Experts of a small language model: a softmax router, a variant of Adam for the experts.
Below are experts of layer 3 (counted from 0) of a mixture-of-experts language model. Rows are named router (the router's row for the expert), down (a neuron's output weights, with its number) and show model dimensions 0-191. Each number is 500 + 50 x the weight over its row's rms, rounded and kept within 0 to 999. Numbers have three digits each.
After each expert's rows: a language model's description of what the expert responds to. This comes from a sample of Wikipedia text that the model never trained on.

# expert 59
router:440412432449529554543524478452469455497542474513575482453484536540500461462440439478511544468434572454472352490513547515568485573495538428507509467494533579498493512670451480394504450470431506563554544559552512585511544478513471501549552495644478528533499521532477490524496409483504516585515544557577452564469492496479484457433549581498446469474470487491466543542515473530488529489423605531532528499528510534469525497537506492487518469521463602404480506532562416447413558494444468550453592514516346425425518543469442466431491599514421532489453522499602526534585536550460545532
down4:534441541534460472508493546515519478506439418536457415556556499461502416476519505487363532430396495542518466403497532492582542480524526529403443479446490470439508493515500535575548483545454506564590474433443544504471602443466488513450489554553520487461500544408419450444602541453565404510417483530445474463402412503507515469582507502509478583559535544460524528493609538519526536597435428492550451461518544540494479514486590505556535539508471495606497527521438521451504477562446451487534513473567556467458549554483476505563496481537379511500506509559536515688417475543488468501
down5:424375448417483514512420494574551527561552516490475583472488470519479534478481514568508465569493520480433510537468443492504508535589492449463549495500572598524489383561505475536421489439425323554517428561436371499453563529459453513469514499392531425441510541601574560573430428548515474506507505432528510502573465527507504462494506528509485564539516516477491467548411505545562500467578500427588497501433456619574497498499462506478493492532558498444467462468503402542563539573504487520516451459555417458564541512523557519423553383537518449541545513482479530471552443497522513532
Commas, periods, colons and semicolons ending clauses, list items or citations, such as "Fleet size:", "Australia," and "(1999)."

# expert 50
router:431500541532484472501517527479535509530532448365621451500401475534379496458455428608515533484457493465456523535532488555540427548447505407405516525470455526525394479498520510453497530444505584489514475492435554548521582472478385536484588428443589538547470503500446481543501590423499516469400511467453449539616509566359447505544540483541453459485418576552510471489525551495497524538512426534525562502501451483509463523517435463451484496503465577511525498531498490448655505449566524504480499455504447512482567572591558495503507463592474493599543500472565497545514469602521497485
down0:507431557498503526487503437534494461436517497528516439493493541444413485483509540580419413522532470552472542470480528472492603581495506527484488487433443541553508580344491501580582526396482481575487422399520541499466592552482549402508515436523490374420512549479523515628501498460534511607443552573401503556529454553490555549435572540520479515477530561427478527461561539494485434601530555518552440526553489451415539567498423547456438470462475575468492507474508483543447498555494536513520429394521501508493559509535499477546472515516571488459525562378493486413511526436458522496
down1:465461536536409564494569431585510542439526464498570468492462640504386518464488468495474485524437471450447484559461470513532525552479454483462488459475458484546515545388507565522444491517531503584559430449462533524512561548499592450484538419505528487518514465486530521587466503448552438514531459495403526545553496624384457528441546516507567601507502528482505527429574433517502521527550533475519466501504454457491496467449473508429488454565571661400489524519515437523447454522553609520454381436506623483400476495518469520553493546591524473456482513431585483582491518480533543490
Prepositions and word starts in running prose, e.g. in, on, at, after, for, rece(ptions), att, plus same day.

# expert 29
router:421521481486621554496489458435526529453423524473624430517436538438490440456489401499549489366538476530411499506631478458519462607442523477562476553425445455475506545491503559465466497481486455547554567496477611545494462611434464446517551501502545511480569534526489488515464542530504521500447497544547510481446515498487456460462549528555420535563449518492461400522518433544460552554424431526401512424558517456459390451528466552522499582526516553530517552469546557449587511566533566498538474542539483471567571547555457523498474441508494509515481571458380417520478447525593470436
down0:489513515537429476387472538488483426511553426453544465489510650534481452522637512528590465483448546516559548478485512551457479475482470501558465530497461508496531522476528527552506514366510562515501471402546535550446596539577500470518603388505420513528449460476491506523489478507518481504465504493549465520503427405404476471491632500522522496478535522508559519601444541575421504508450491527519501487481569611473450504556433491412494485446535604552500426495535567383510498526422557489487477499594532497570459479474463487519450455596527572571474446489464460364507501435534453485
down1:403548573621502515483575552505484497507469525539532495509508550553481470475496437470547437478461521483513483560575469432430511457388528505589496616510514447539438426537465475444447487419493457420487514490519549572477584469590491479455491465445413490483461394515584568444553487562438517568506470460501513538494510484393483537501514440434376508502456521551590581508455456494407464512523494520507445445467548551496499477491533511500627560561578501566528505516548481469542506512486483513509490457539573521573511527559488477493533534460486499526509506481618499289525471458433386515
Word endings in taxonomic Latin, chemical and math text, such as -ae, -ius, -ene, -ides, plus table pipes and closing $.

# expert 57
router:596483521481550467466462417596519561489444466466482529490488542558444483516472553465589514396428482529478444508532463567486581502507552555500525483480490412584477424486394611480424389544553505480491495553515531518530469539545489563501578446449488461524555514496441543460459521526592550595585483485523568407485514461545485458499491542502537487495460513435447490409534441531466372511536450467534467536493420598555530540427521451498538507511446474471489431552466498572432547376574590436593480409503510481457502491513498437493423504554526573455490395581539444528445510489500537575
down0:480460574479506500502536510519508549416517490480590436440409462536503501512477421555534539430318547518550597468497495554510574455464586484554561445517537469474420482483543523577445437476623533460582534469522511498578438476460540529559575422522434539488529526477604575461483552536504494498486483453579461525572541565560543363496518538503533469514483454599484403389498509564438429566586479526531519478523481495447524529457464508495512446504395487510394484557480479537552488480477496471527600473532486426459450500505490459438488436513473499500375454555488497544502490494484550591
down1:494488587536465474534544551646518560443467531463504517390468449511438583381535540526528515480445510487536584486529447435582499449427552537594495542556499442527470555465561599551474527464485484547499452488506530508513508463472495568523517455376550500470467541505550593450557513555425427496531494512450505571556542475467454407484495430464544440541488477585525498519505600512453438568447430520549557424553535428486457541445541538471426506456470525469475493465389529527436459596464586556461492461517518368453486447618420485491584492500460464581541530530516484471513501473447468543
Word pieces completing words in song, episode and album titles and names, such as Addic(ted), Wh(ite), Th(ales), a(way).

# expert 3
router:490555467489568569520482521506492475457433475503493496458480497482535450534554524373440534460557442511551391455521459435484567574460517475535491476477411400533589491509493509484506535437550464565545567453528505396560427477542515458555504564469479592362529426472445608509589585512518508568542499501459576376466568471601505514490412543498521410536566444499607440429545531517546561468452551507424523470533565488498455542482454491486526511533462417519521439523492603534567510485503547440595410530554474487482453439471527480482452469578466558455524559464421561509445508504497510474
down2:463515454525460519555468404441512463523491569432557482438492550474455548432540529499531507519455568482535552552499495473428468527506463502571557482495440488433597511517485458521486540511452526518534482548545553452515500563576494510544558515552509502505414563453549566631505505478398481572495461418587603510348444518479535457474516601506484437516471484447494458529447526522474461586430490466463469428584462561470462518482522425573467462422503532535511382532497447388500415567494534513566515508588447442572508428483474498496549477417519577445488492526523547356481556522404526586
down3:488499506536521498522573530457589453475570645416554494441451539483497477474511512536511472500435509524443463505595486632542453437521489537529512484531484581622508495523542495537484511550518505586538474457492544509518500401545579448487483478541460566445508473396474466589550457537391489539543504554558478444514503532494487543475512453471499444461399482541479430506485532515405457523597526483591484554498440517475366488510440452440425480506494524577512449433418422501461398549501495566568484457460450440527508483505470366546561520456513501523547562534529500407515565485376505592
Final words and word pieces of proper names of institutions, events and awards, such as Center, Cup, Award, Program, Medal, College.

# expert 14
router:462502453485438592550465529426603478509547563497450545533534435480549509419509544561380448481564453517465483474524550481443519555590465519463561546511489414496520484442507574521486493547578523576471548543478523384473463484572511506531408526487440482446439493449551436517515413522478516482525581452444510537512444440519492507423550475432516469570576464599466529501462577398446495499482502590561471500564527462493485472605529541466400464482394477507469460482501545434601484353481450499510477564521519570480606526620449504532568493512499478548503578594469536486521512475517451434
down3:454496450471506499578605476451486602452454554554428450535477453473530370432529487550470511526585523491518505534550528511530544562617479489488502516546535452443584496416504530443554401424445487491535519435538485514500460461546420486499487453490432434581514458518504487395496455529509519511456550457401487421508537582507589425507533559471526515507488478521609449442593442438464546642539547558436485488544587480483586412431493517521541482488522498514550516566532489477433416456561571516465563476477541474511425405572469496484483460545451506531458475512449470598551458578548563530
down4:461482508541550559448418541490529526526499457530525522425493430485499573453485493544626422492429475533559473512479515493504581594472488529441588524554527532524507533411468477529410550617442509563570427467592472529481459452491541519406394515469433557505480504410593521555496491473479444443513394422470573472557559491506561523432565507489403471476521407588447505546563555538377459386437520523466509470510500537451595537522518543403459496457516530466490542501520518493546503521457497519491484524568504495458527519546515511405529476477562507502526513607530577450545490420391442442
Field labels at line starts in infoboxes like Born, Kingdom, Country, and word pieces after hyphens, e.g. large-scale, 10th-place.

# expert 12
router:416579514513627521510503485489447544538423422444562487482555525461477428560517444463532525415450454533470463506503537472593521488449485530566554503420465546494559421462553549546563545476499535436561424446538467479534493510483489527529458540424569536517562503555501465557480578602483486468451443414470473365541611419498517540533537571535416404537526495436465402477476461566436560543497450521453513387526490549430446563544503421487545602548463434408517458553461452529534425529520506433512487506447481472445465565539533531514538479484477474590420459493522443535431534539499557554
down0:479435419419486553461440497512454480439511546530544563441470477493423449543414507567507555499591596597478603489450474477494521487515562461555519464549454465386492506541533513446459489569442472388530514503513419467482491425500472449441518573528524487571525496519536572472428509477512551425594503499457496514519543471530627472513474494402492494444502444567492540510553464504577546477515529516574514479538513583496482523496483575581500577593553390504592474506503512573509443456555483475487451550431496467527559474421498429451537480467416540408537490521400487428489593608514609464
down1:479471514429469485601499470484430479481485481538515549413522502446525495395499510485471514518514515450498478492489451625454537434568527427535534535495515421562551579468538505552498406563587439485555532544468529486434511456506456522590493509508554547493517550579497417504579483489484457567490460456493547487526562469539497520438490494405571516530554470430494548414418538564594454443476549481536558503513492392442456479522588377479496559508571503528533523498315462489604498520528474407505558505415535493547430484526457531530634543456376564493469528501505536467512437558485539528
Space-led opening pieces of common words, especially prefixes like dis, re, un, cons, e.g. dis in disease, disputed, reunites.

# expert 63
router:541489475546532522512546471516506541449564457489502503470471607553455547456470525517558478536500525440521463452434442536592523426594532507471534472576467513436565366488509464539489496576565493490533466482461485432538464427523529526488489485445486519526487455421498476502474534527523398619488495467425488427480508520474438488591528394483482481490513529486525517566426552461494479523546443489507475485508565484616579513446505611560508473456347449546523476568372472579441539530448474466505517444574515540506576385507581489542635388523502591492584518485532467510449518520395467510
down0:439487543498455526475518428410442485531416517468485400462626490508506522515448469544485399547595563482441539537485477499500672486523518523541531538595548575487514450452501476488518513491341561443444582453453497500464585563467470505421592378439524560494517495538532543497455568522498612538494461438462494484478459495496517574533450418526433516458528497475494438453547494447508505524508446544612450548646511545477472438553522467489559496481423442462535476459422470463529517518542427552533504441559562482531503509471515576529543489494479543545507405433476535575536531546486499550
down1:493535501529456563518573498388534632546378453544545513553488591448398424495418480489392458475506485474485576441536556513473432465545524480449469479526381501471483513563512512556506552475638505512543485532540480411529487462483434474503475572499498521546508469485501467572603530573496539486519514388453455524444540454514468519546529551516509530529525523551543546451567435416555595540543499446526553584523403551521527424429550480434519508543464391563569477467461527491497476520415463491502494485560543487455512411593496470557454450550483532421476408466536502521518512470377507487
Pieces of heading words in species and taxobox stubs, such as Spec(ies), Scient(ific), plus and, commas and colons in lists.

# expert 2
router:517437419379443559555419536394478424532614505498518512428461460535545537484552453562467457529474513516549452400483491546482483487543513583537561545596446492508568480444499560529432429478584539575555440546540551449504513466521476442533513407501458515417523511429500481525517515545548502559510530566566584493467443413470511382489475461520459512554499474558504513512436548545448515395454533432471541478549470493472488548514557587470463449516466540527435452501561537517517567501487459520597424450537411574574500460493458469524426515471479561434498644523431548501579581455437462493
down2:543613447512521542588469523478475576546478477608459488530574511410484526546503517490403564533607605538385574341458527529429499563521528481487501502514451482432425557498489459526514518457542551507484513576479434433584565572474545454479529508496496549523558495488492473463479440551568560598465321457499512567489524514477477526528475564527524466452550450445485468514569517473503408458440537493500493606463493494481425487498547458504550505480571503543591522511487561473473455471582516456428418473549533465531540514507454447477497521533418492559427448524497425527438374526511524468
down3:544575456515518530578459527513494567549506451521442531572542459436478523476516511487472558539599527455410519382459491509484524520580495572432478453473466515492463553468522431532516533516520454468469530554487492479492530602590496418392488451516472464558544516516518379509427456433622513520442369456551464525475475538516562490567464571457588499513564478394487559510604473395528434473442541473516492532554554474556465538501573462551576543478575474578611401533525607467499491530515503485462446493487522494507549506514418487463420433504431490517516475507442439525425435492605550518
Digits inside numbers such as ISBNs, weights, verse references, table values and late year digits, plus office in infobox lines "In office".

# expert 39
router:528527509460599497488489504429541574467495561476467512432556558478493526563446517387604561532450503457470481516452444523466398523455463479482549469503469435466443436554521486427477551530586476439501415450594531469440510484476463470435576411488531502600560483517512637504543508506481545576471480546567464464465455511472453514576501513498570392476462546486531430528462512566562438525443482492492411458534496545507478569431507538470407493490522544519507505608579597515568471574570494394560459488483428387539538464561576440568517465546524607457493523427562493542471497488480553539
down0:390521515529474490524511482482489526436563507452532418509529523520547452555606509484484550487533466519522461497529479567516494530335456459584480584513558513513521486527462529451550472563506571453466500564593488544514453516527512560426517484559427565503491504532487526570409533525548537504554457507472466473481435382429403600488471595565484549442445517454459559470447482472459593385500463490454467566504558483427485506468512480563537448543407563526466524528549471559412443506565540588424446471565499511627523475549493400505544459535443504482546437493509364567526500428459525532
down1:574490397478478464424559517470441480428443542534473478526464525650570509444437480537533503523456547515471527514552491501450449450534531466482486469486499546453514477507460444474508493522442610589434440565554599479477515426566499490400492518475397499444579526507531473521459498498472492558412549480502491510384533559445535468525501531421477548503513518549529515548600513525465467537493577554475427577527552501586462500483517533554572488478505496449494528472531494522479502632484490530475427482431543458475490555431446552520422535508613465470404520556615390340499520598548530528
Word pieces in biographical and plot prose, especially kinship nouns after his or her, such as mother, father, friend, wife.

# expert 6
router:520490564464521520497476529565473498508521466558592564519511555499568438649517595439469530486525446546547529439573464425553567390465447539538495466354475518556571519456473509477482569495602494529489500443518485436492462404426605521554531485556454590518466443530431476558475461559468495569511508494445505450501543567540542586484456466490490446560549533511482524436483391544524522469522602410515507421434533485486527470443450485439530525524553530507400433433539514564442494443487573521513471492536479497482467496439452464534550593457516490418466416446537480521408533486424533610
down36:458482535469430470492469449404469494517490544453431462566492533448511482447607592485466521452603443548586551540552554577492495490482488574543530538538469451581540589532557399473493493484483425555503345561453568514524522525561552502595486522527502543587466554483437528542565480467563496504504520459504464394477435525499478399500426551456523527443521476498467417461513434398553496511453529478507493469518487482498450580417463351531489415461525496537529461566538460462503532462560494442505450551455471442644541399459452517554523572496528520495422492527480558460540503535448549554
down37:513522514505496507420513530522505558416512466415460499439509490517517499497513519444502434642484464469483504514497501472488530397485519622536528479431476469504521507391538496474510534406448493414593536511524549549560402429447469510521491501538450487491437516449433496559575477563451496456536560499525541473479470539507628552541547462535484514526417497488565497437487422625491462539585563571488534485450430457451397498510514565388531517452469574475501484484455522542474574558440594495567465520539535464527532465560534492451489406462509563471515454525533415606358634554510493490
Word-internal pieces inside proper names, acronyms and titles, e.g. ont in Contemplations, int in Macintosh, M in UNAM, ot in Motorsports.

# expert 28
router:466562503556442566524475445493583497451429454425500525421505537549425471505445512482458506406563472525477483518508523481435532540467491465499533568422496473439403502486475581459499592479466459498457466504520455509590494552512424487543565597475566472562597514586506522542479536502406534507492473494493565413561483467464484515482524531507497349589517477514570550471436395558537471463582463449515428449498506553444463501457517513556579574566452456534404556548572595518569445407569490442590573470416481554522528529533439494482495526467598474461437496455515504496508433467592510585
down2:476496505494505405565510504527644559546447454543541546506472580479530469502544398558457531397424471461602514512525525572566448461434477499520440505518546561508401466544566522554482425508489490482539475558561590493546460498495551545433507400516524505525449448563546527556540460543584415456497528554515457621457484519478466525477425512530544478432520541490513524554498517481465443488533481469503494466452526487574492529602472492536521515561467545495504461523450456349386443519399455538441535457463410455568511434506481556460565401521429550601479519494484481437528512359484486527
down3:460518530574476568496476518493414514517531521505485458566485480490583461470543536503468507548520429553606462486488534475393566479550478537542615464484510437372467545489526494401545531500599475519566567556453543482600451471536473443432500483465506485583532514528395489637431548489534450569485652462483542474500451457561529447441465585469543406497540448588500506470448467531569555499512585591429526401535466512475386522516494499478532443505469484428474498599550457424531510527564431443508503461523463477492539480421457483479512516488502466471559510450442486407479549469452506577
Short stem pieces early in common English words, such as poss-ible, Isra-el-i and n-omin-ation, often right after the or a prefix.

# expert 10
router:541494402498515535454486499585437512513552536554542492530547546484526531401527544521508475464403524515466380533483535498501520523499528530575508552439441538549474600511437416427423463467531453436485520470565461588560473453591528422579468505455481482571447520520486567528519413515482543531440469453589540584532548460570484552454510540527504600494521572530494544434543503477448468532496561396403509531480474414470541428530456443481478423496553470426443476397538451537487520419553611523517409455515514495537534492507537551486399511438592566459480416574473517435566529427496467436
down0:465486393529534516507496510540460477580514417470472552468458488527544514542415549456535540616522523564417398479407439519510464492600528520422525499466481616474428522504487482438471520512525470459456472553439494374514575566522484480516588461529586461484554477536478474522409460493490494513454542575582579451553539476459523552418496496562497478521480510485485434488442503538573493367526653457492436515568439543510558571472509430482534463443551396457484405513491495483452516488512548490582457521530493546559558573533533478500504483467517421520541490523553457580409417490538617481
down1:543442575473477467560546396476469524567575540509496458485529478474552523478602609496429532495472466504563551490532417538520527480513529473530561451475493482595594448492471510508444546520533419499507446573509481595531486405538558498469567467529441534520529494490516547594539487531438542507528534452456488502535612488500538514479618476544535396501576470585482438460427486506367336461412479566447538562458533494467463519554446485457483456473526469462453518483406473510407550480554498455533498429634487431530460416506539498570511474556489520511494423444540488445441516422481422502
Middle and final word pieces of personal names and surnames, such as Johnn-y, Henah-an, Mar-ion and Mc-, after first names like John.

# expert 5
router:506466427521601582579557572475460492428441444585513473530495507413482475557484498391403477513541422533450462590521492408510538583456541494496523499521493421467541527499470493444432517527449454472521492492570505482482486555566463477480502491509440546487582498499474594562556589512511542547553497595540545413472464527541463569434473615468450454500435444538478451425495511484566591515510518449488518516594506447560464522404544531519486391481530476524524452424544560427544433453569599454562468496454462505479565506520507452469472456414567464448432486572505433541451632540553508541
down4:570477441482618502530504425466539415534551487520526497438521543493377518404453393492457483473407568528474507516499479503569430515539514506561507508507520577475478505478512477558447515519493496601531472504444512591556413433424493524407457508426390625499501504537529535475584388564442547477518448549585482484549536529401420578548544461498450544406457622542508527497472409481446517496505548501518497505425552514415567464495495595544485450461486507501539411527442529454526483503470474576461497498462610529518450513466559588473529424531571447495510496518477529444540510486525570563
down5:516525540436518568504544495499545537400426488534604475461536605474516436546472468512448571535468551492491521487532516419471456399376458545476615428431529495538461525550583510524561552538541533561432520513406586396507537502439467508505482539513442577505476524439540512459493517518444431571400598419505536443475595511520481609466529473554477544429536442584454422509454504512424519503540576539425521451481498509482440552514489527517473507525492577473459476496486515479572493555495563432477558474517470478581485506441524488514500476408403453447608573403580488453436536551532470497
Closing pieces of ordinary English words, often plural or noun endings, such as tro-ops, polic-y, enquir-ies, effect-s.

# expert 56
router:526551439588487506469486384510507478516426450590565517530528525521416511488530528552477485462462572574542462489560549465476503443439591505533568504499456478472484587481550427401507516482524465542508554577522446587543517435504537476541371472456468502553538527516506527456517516557510554511510436497497482558574605552495542485447490570537493610472567585488468484463518509494408561480487551435455523424402540558493623495457464373477471523392453322466521508516465431550437456457431539521464515502503532509442501512446504491425477529470415524569476487581588506498566450463526485523
down1:500550467535422567566488489473437478555492536538498581382497431510507531511506449482510493538547561541490486432460545528509461543487530501440523555562533566565425540548512461561395502478436426515479418624400487419459551465573518456588541501524456437479544517432508541488487511525469498468519455446574448498480516480500560469508454551485433509564404554444483588509482421504584399529474554488479518516505534434441472638533582523510425530519540388555567415463439594378469503474524530495535526496413539447437488480489467493506611442456537547454471459482450559489453445522541575552
down2:545519502500560480530474424499539401440487517560546457539515390464559516488533518538433491458546536528493496404464573582548448553567554491531568504553455610490474443523443401567549485531545433579463594502473520487604510445428553579551466446491403490512471542428552522471451483539463444445422501389431460530516490592432548527474542577499518530595495570587466587542479457476494494510484576485561424554438514530479506454529565427436490506480497514471525562425526540446441433419535535457458558531518485394482427459580474542486575455546492444462496494504526553429405467476513532518
Second and later digits of four-digit years in dates, e.g. 1999, 2012, 2001, with some common first names.

# expert 37
router:408486453502624515521523646475418522567412508440506468478448469519550459534514445397543489495484527514517537545545504540529511576396502483499457459456465506556459544586438511469564500434489412489603476505562485491459440474553472521570512410487484581564428522511462531511464455504484569528521464451639517333556548464485427479545452517597473388552456403553444571444536453563539523507473486512490517483508556569500451517532426488457551442560556577508493447482485489552507547457464548474516443504546492381556470469537512528443468426545464497523557465515478539523480607487476527515
down3:429406366484503577549538493340393633430447528486501489468489474466527582402575416499527428456490459545443426603533549519475575596508495581479548510526437511548446538541407519467467509445442520503502505499530461506601545537552490436556535486509464552500488464491449573560417520429428530520535441484538515510415470581473392443474538538465506458542525526507435544505575522532521504442495484437530463476579378475530448449525456527494517472446523488557563533567547541490534495448527457541483505542442478504484583592507511550452495475497488537490485510432454588528539569546512554485
down4:465463559438492502618482458507401504463529460565483490498560521565534503530436518442388466455458497539578478466599531392442526498451593568559453465506478425470437484529510450512577456484568448517510538590540518468614509555492402437504575479454489536451483456499483476525459474557482576557502547508357498538534502485605450499537494488591543474547570527577503523589487567488504515519423506462447413458534462443505400564573570464447587418414468526498563563505486479465409454563460486549503441556506446454544536516548554530487445481516467495490430481399522545529525446456523464521
Sentence-final periods, heading closers like ==, table pipes, and narrative past verbs such as took, began, died, wrote.

# expert 8
router:526529424462459481428514477458569534479549588486417474555583530550556498437473565522478508554541516421421538514457381556432439453595528509426417523586476440484453410473529448543523451531477486374434465535502516522495457493579476523452500534490468420562494499563514459523492452478464594511510532449394453532508413483465461436536516528434551434488536523522461487535441580410522477477493441494586433509499476510598561548508536552523524548482400446493555556558451505479567507578538505474520614548433549517405573502585515549528590446476585520549584465562490439499509548552497508501
down16:483539458522413526518495538528455565465511564539560523543634448459427523605490452448460491423467582476525521456457491516489447427539459505561463490517497496459556519503457529447447479475533539463481468496453481503489614538484473513482573424498438425456422555512446437501396555535435520474544457526552466459457467520441521482582459571444505400493516384507523491491520555475503522492453514439521513568459500478488484556518429585601631478575564514445486459512531496599547491465449490576552526559508486558518413681492554468445465456422567500488508511444597458503424496610494548467
down17:504477524537487525536523458415525459418523507480515419512506460550538584477528571499581419578455492432511516516530559478559575558553570438557435489538572593497586499450387509460545546515498501497524473466510496456532493442452478505479444490431441605487431549392554525530583477552539534608413449471468483533495513431444544434463492402517446461473498496500487453362541559525489530547494508448473524562571590484494497493520581549477531597512473510482541532473380506422533494607503429515548491410527562517555530509515452459514460491508526460450393460504526543507518382441488438384
Word continuations and common words in headings, tables and prose, e.g. Tournament statistics, Results, (inches), also, such, due.

# expert 19
router:560461438478548461587458464532419506431441483504482592477471567522565559480478494384464447365489456519522466498396458436438548479535515491553559509464478476536428495395417482488539512505501418507472508453512497466482487496524579521515531560481492536505504539426526555527508463514506520567546412521521557380513511436618457511464572508456495453565448450533531540531472506573608424480521468531529477502541470540451532529424512567536549550586522447454409500561445439595462553387520426475587460589561503582503520506563458496462523595482536560481475498528429490547461492386474511586
down0:505556408410467569477512480525451512519469511491541536499496428540548395452405466457480587441542526486420490574532506533551467437462489455458526453624570486442497508499522459464530624579625507493569524514534561419495365498478511465462469483530522545537422526538490556483461523607355495555586543584504482467518588542522525480574514499498498519530457483560471458507460521448492454503447561464472497477400551500554561518526536475398509593531432484547530377536480519435494486544488474477533501485453567568453380449447504572452511511512582467471499452520506522561455587538456466496
down1:472481475530538539446454533481486595535503508462411510488446596456494413501421455461513558425461503523517544464549516464553457437444465487470465498457546428525571499501483465480528509574560460544519505587477514493485471397414501570480505505612525479539481482547507536494576481497506470494382482488433511532564605512464419548410547451507437375543507536497556531494459502445563476454573488477433655518478517594418574421569514532538515543477537494502557472458538603558623546518445527468497502591560505591491473578505413556465491449520494471579517526461549481461503422508384485545
Final pieces of place, taxon and personal names, such as par-ish, Ira-q, Animal-ia, Gre-ville-a, and County, town, district.

# expert 26
router:487532525569519499513474431577416511447451552541434545560453446517477521468479584431485521465555513577554498506414414503587625417484544497488521460482566582484595461467455467465473593502529457583547504425459473395544393443478604404551475526461469528487454492447469613525479444550516402521501446528479536474447508580475555532526532425433503524575517517485507584489540491456452505566592504457493468524468588500472552544415477509491548492485487424495437419437519516544522447461454514546576425475559551538456452386431506533415540515466532546412504532533497529477503547471417487537
down6:564458469621532562544524491409472574496463556449492466465523397513493485500532533461439504493433528450581558520474511559494583424549533544624515412468503507523519443440464546540513549475540502440572474402510376552501509501499529517559601549476518488584483482485497567529497507419436484419604524486411469458407431489517497418547505551416504472499491485440583501504438441500404563555539519525598489478506541521446542484518539441538567507402377511500428521504397545533438524538508496534513513491488588455511468482607485546401529484461470469467548505532442563580454497501478439556
down7:523459522528476523442535517554449500502437470435437499545562430529560411605579508494561462483617475545467451472480509545568518519487542453600505538436540456546551474534475557422500463447505429487517464536478394444500538481566475471510394511546436549531541558498513491525499520583544508506441498400528529450499483483529609474507412500505496577426613496441494464445530426462565498605419493515438564456533544539500573619425510440552502376457598466415477479476453496522547521458489582550486474549528549550536450432421487482469478537477487589462487439523414456459452509488520598461
Short letter pieces inside proper names and uncommon words, often after a capital, e.g. Sorrel, Notre, Mitch, Nizhny.

# expert 38
router:533500490527428452475484476503472552536531513445449472485491502530453565438507539567550499463473523396515557443529432520507448469499491568428452406588453504420491410440512523620437496609461482453490486548525472457412445495569484580377549457457533416475536561562449544489496468503463468448554499464479484586502549505497589438567485430436567490491493571502544500500520561450564479499526460530553513534493454572629555475517521460488511540386404564441524459488553510522402500530434492413542559412447575587463458532466507526571490437511513512506618469494463543500557584555483575449
down2:532542411532550622558434590423531541480469477488507505574476434437527447556489460500485523483547473615514501532517605423515445533440531495631446507508509518447496537492486526456458563523555482479501446504460529513547501547507443490499525354499514467445441608445388559554517504481488507416485508478466512461450518561569458504442452508565453492509474452569475460426529529412502568493521500504540397500569480422511561515525558503484478443498458518500556477449590532574401491581576538472529408596455458469632500408497449502459460499453504484448472555549505438575440554438570510538
down3:452412475518498474497550437515419473499434512484545607419579506416447530565529547439528568471502506457469588464460486479565498498552507480480485509501479556492579557608524422507514412551537424493463462414503471574504442471481494424555520481537538556609516584500460544516501472390481474555567456501493519499440539571521545563495514450551494553544520537486478521505617447547461488546462530460482417422438579541492464521544446381529447433514504409529577463508488496529421613508572552544406458523424542516437552585462518529416454488468416465487584457521424522556480418547519536486
Frequent function words like of, in, is, are, per, and word starts like dif in difficult, writ, le.

# expert 1
router:502508505472515499595481579383453415455512496532568471500495574456486426498576447443611542476564413497493507405512500487486490604492399464477485481495421468506565558622503563504508541485553485474469516434482493457462553539565506492478520364562533458603523425516436550563525592440560497588551485532601531488515487464511430436516501494569452415552518543449506478474428514524563627536397524476386508498554574506498463453492478575482545447523494506508515510464442608515491456555533500478513438462580493450591446476528494511559475483507435414466480540479450450546522504516534520418
down0:549511562529519526504528550492563500471569421501443470506438464512480436521480505525534500559454484515535519499472472493531510457565438465393611544543545597545515539460527553486549479432619601580589385480568543425456482557387518510495485489556467448441505528485472501391550514523464521419591557442530535419457473440469546467493465507449536484366448514492560478513628414494551582505519499575510478508404508490478546486404490489542433463437516472534427464473501524461550521502543568450486472499467470493513451553453495453510584501512393540511478434448497517384587577563480540564
down1:478460531499487504530435495488494556523487487503549499603475532458428556498468442511467511477517537481557442437516510422497459573512509553497490414527449490463584517526567458568443545510437466477518459478531517529504545482634471501550511419544525533479513631477551543545548586605538478472445416428552393481534448438583438466536431510610391515528539450555437480511604483453467541506374521511442533568528452522557487414479581553536530445530462543389484507430509530574483438556417506457527407469476542536538501454528437500534544566488391509543444444440471523587524509452516487428
Function words and possessives before nouns, such as the, its, their, against, plus place nouns like city, County, Street.

# expert 46
router:483505494529510560379539465584437572462445439502498487575496399468467502509549544468477526533585539519496581538494555536514540491488564495568476523569609507435544507451516504419586492487427483558615483512505413470466460440461542429554454516470400558469519500516546463429434499512448453483444565543473530533437504537613551589491473506519512531439501526472546548467416521456391486505544461543519524618451414469488567580424410432566506429444561552478545455470462496516542525444569569537478492572403561419402441500478529538470485513488501464451587450490538500442449484467558495454
down1:479537572524544486491397449440479495563517601484592476528436472573387455487481537502456541471469576491536592463518504534489495589434482459542515539463458453540438483429561484516473506509534519638455474486507486494482547508534536617437511481459531445536470504485634551490385563591430474441475510500477556450448476541465543542525428547439464500436464529534435544512469430477406484553536437562520496479559435504454541557537538478507538555451529534532515433384501408483505489540452591607514475469565513501477402464597525400589458516436458521498494492528517558496467491622479468544
down2:494548554485469491524508472429482477645456595524492494497460525596416521538528475480440453446551485517466419583526510587557422516487515458543504598526528539462477407511547436507414540484420466481480584454497478520502521557515489484505457532556528542478485624480543486501443524504527437451445460473481516543508534495524492462514501534514552529497463425429535569432571492532535457534462385518562511519590459553564447595437424451579493490622572443494472572433609466494528516533497510384469409465501582446476553517471570443475526505531454483369506429463474555414473561500407499478
Pieces of Central and Eastern European names with diacritics, such as Przem-ys-ław, Panevėž-ys and Lišk-a, including raw accent bytes.

# expert 31
router:413481454555638517565551560473523415464470513486559429393499610488444475505527455398490501511452547420529442518537427467516496498445466463490442467499410503444455486566543543473519485439555491435510489499515566518535464530553429482466611516482617480452528505465479628565490589508484456456510508471576564429471466483403505542521477492523416446521438485510568452552543493494523611464546456465407517393523579456469450448500483558562493521533475437540500559548536485503608470593502579443561495504517465435560524417525468489529504417486559564580453512481505482513553549555562461489
down5:480464522514477563507520484549572489536537449552515496538500455541460573565487526496470496493501526505491535436562550517507436576498458510506610530473574442466519398556531531483530506555527541576543475597530514473499433472436464588524524456472520543401502494478472482558470525466427490515540481468544571471485617570502590586514427532495458473581670518534495471447414452516500446457527595461441567510418535478481515519523471499493466604503496440588414492583453520509476482520479490461534585365443502526397534523412493494458513506476406368483511463470440545636486418458501455485
down6:542566474529574560477622506536481449516484488495488485442441535561425501487527484505450514536452544510570501535528523472553555368437498480508522424490498556557483465509536496500465464524534434475430522471422603557441416521494544481461473548541522618500497499517499457497536492597537470536535515390519460491460576495469481502561527432426563462493533518585477511486421502366398509528529551460462476544440552438469457501523541437512505543538542559417494414506537553396469465428450529572432570505581480425521566406505491518526512478517448509586530475543443497505604521434378462643
Middle pieces of Latinate verbs and nouns after prefixes like pro, cont, inv, such as duc in producing, ach in approach.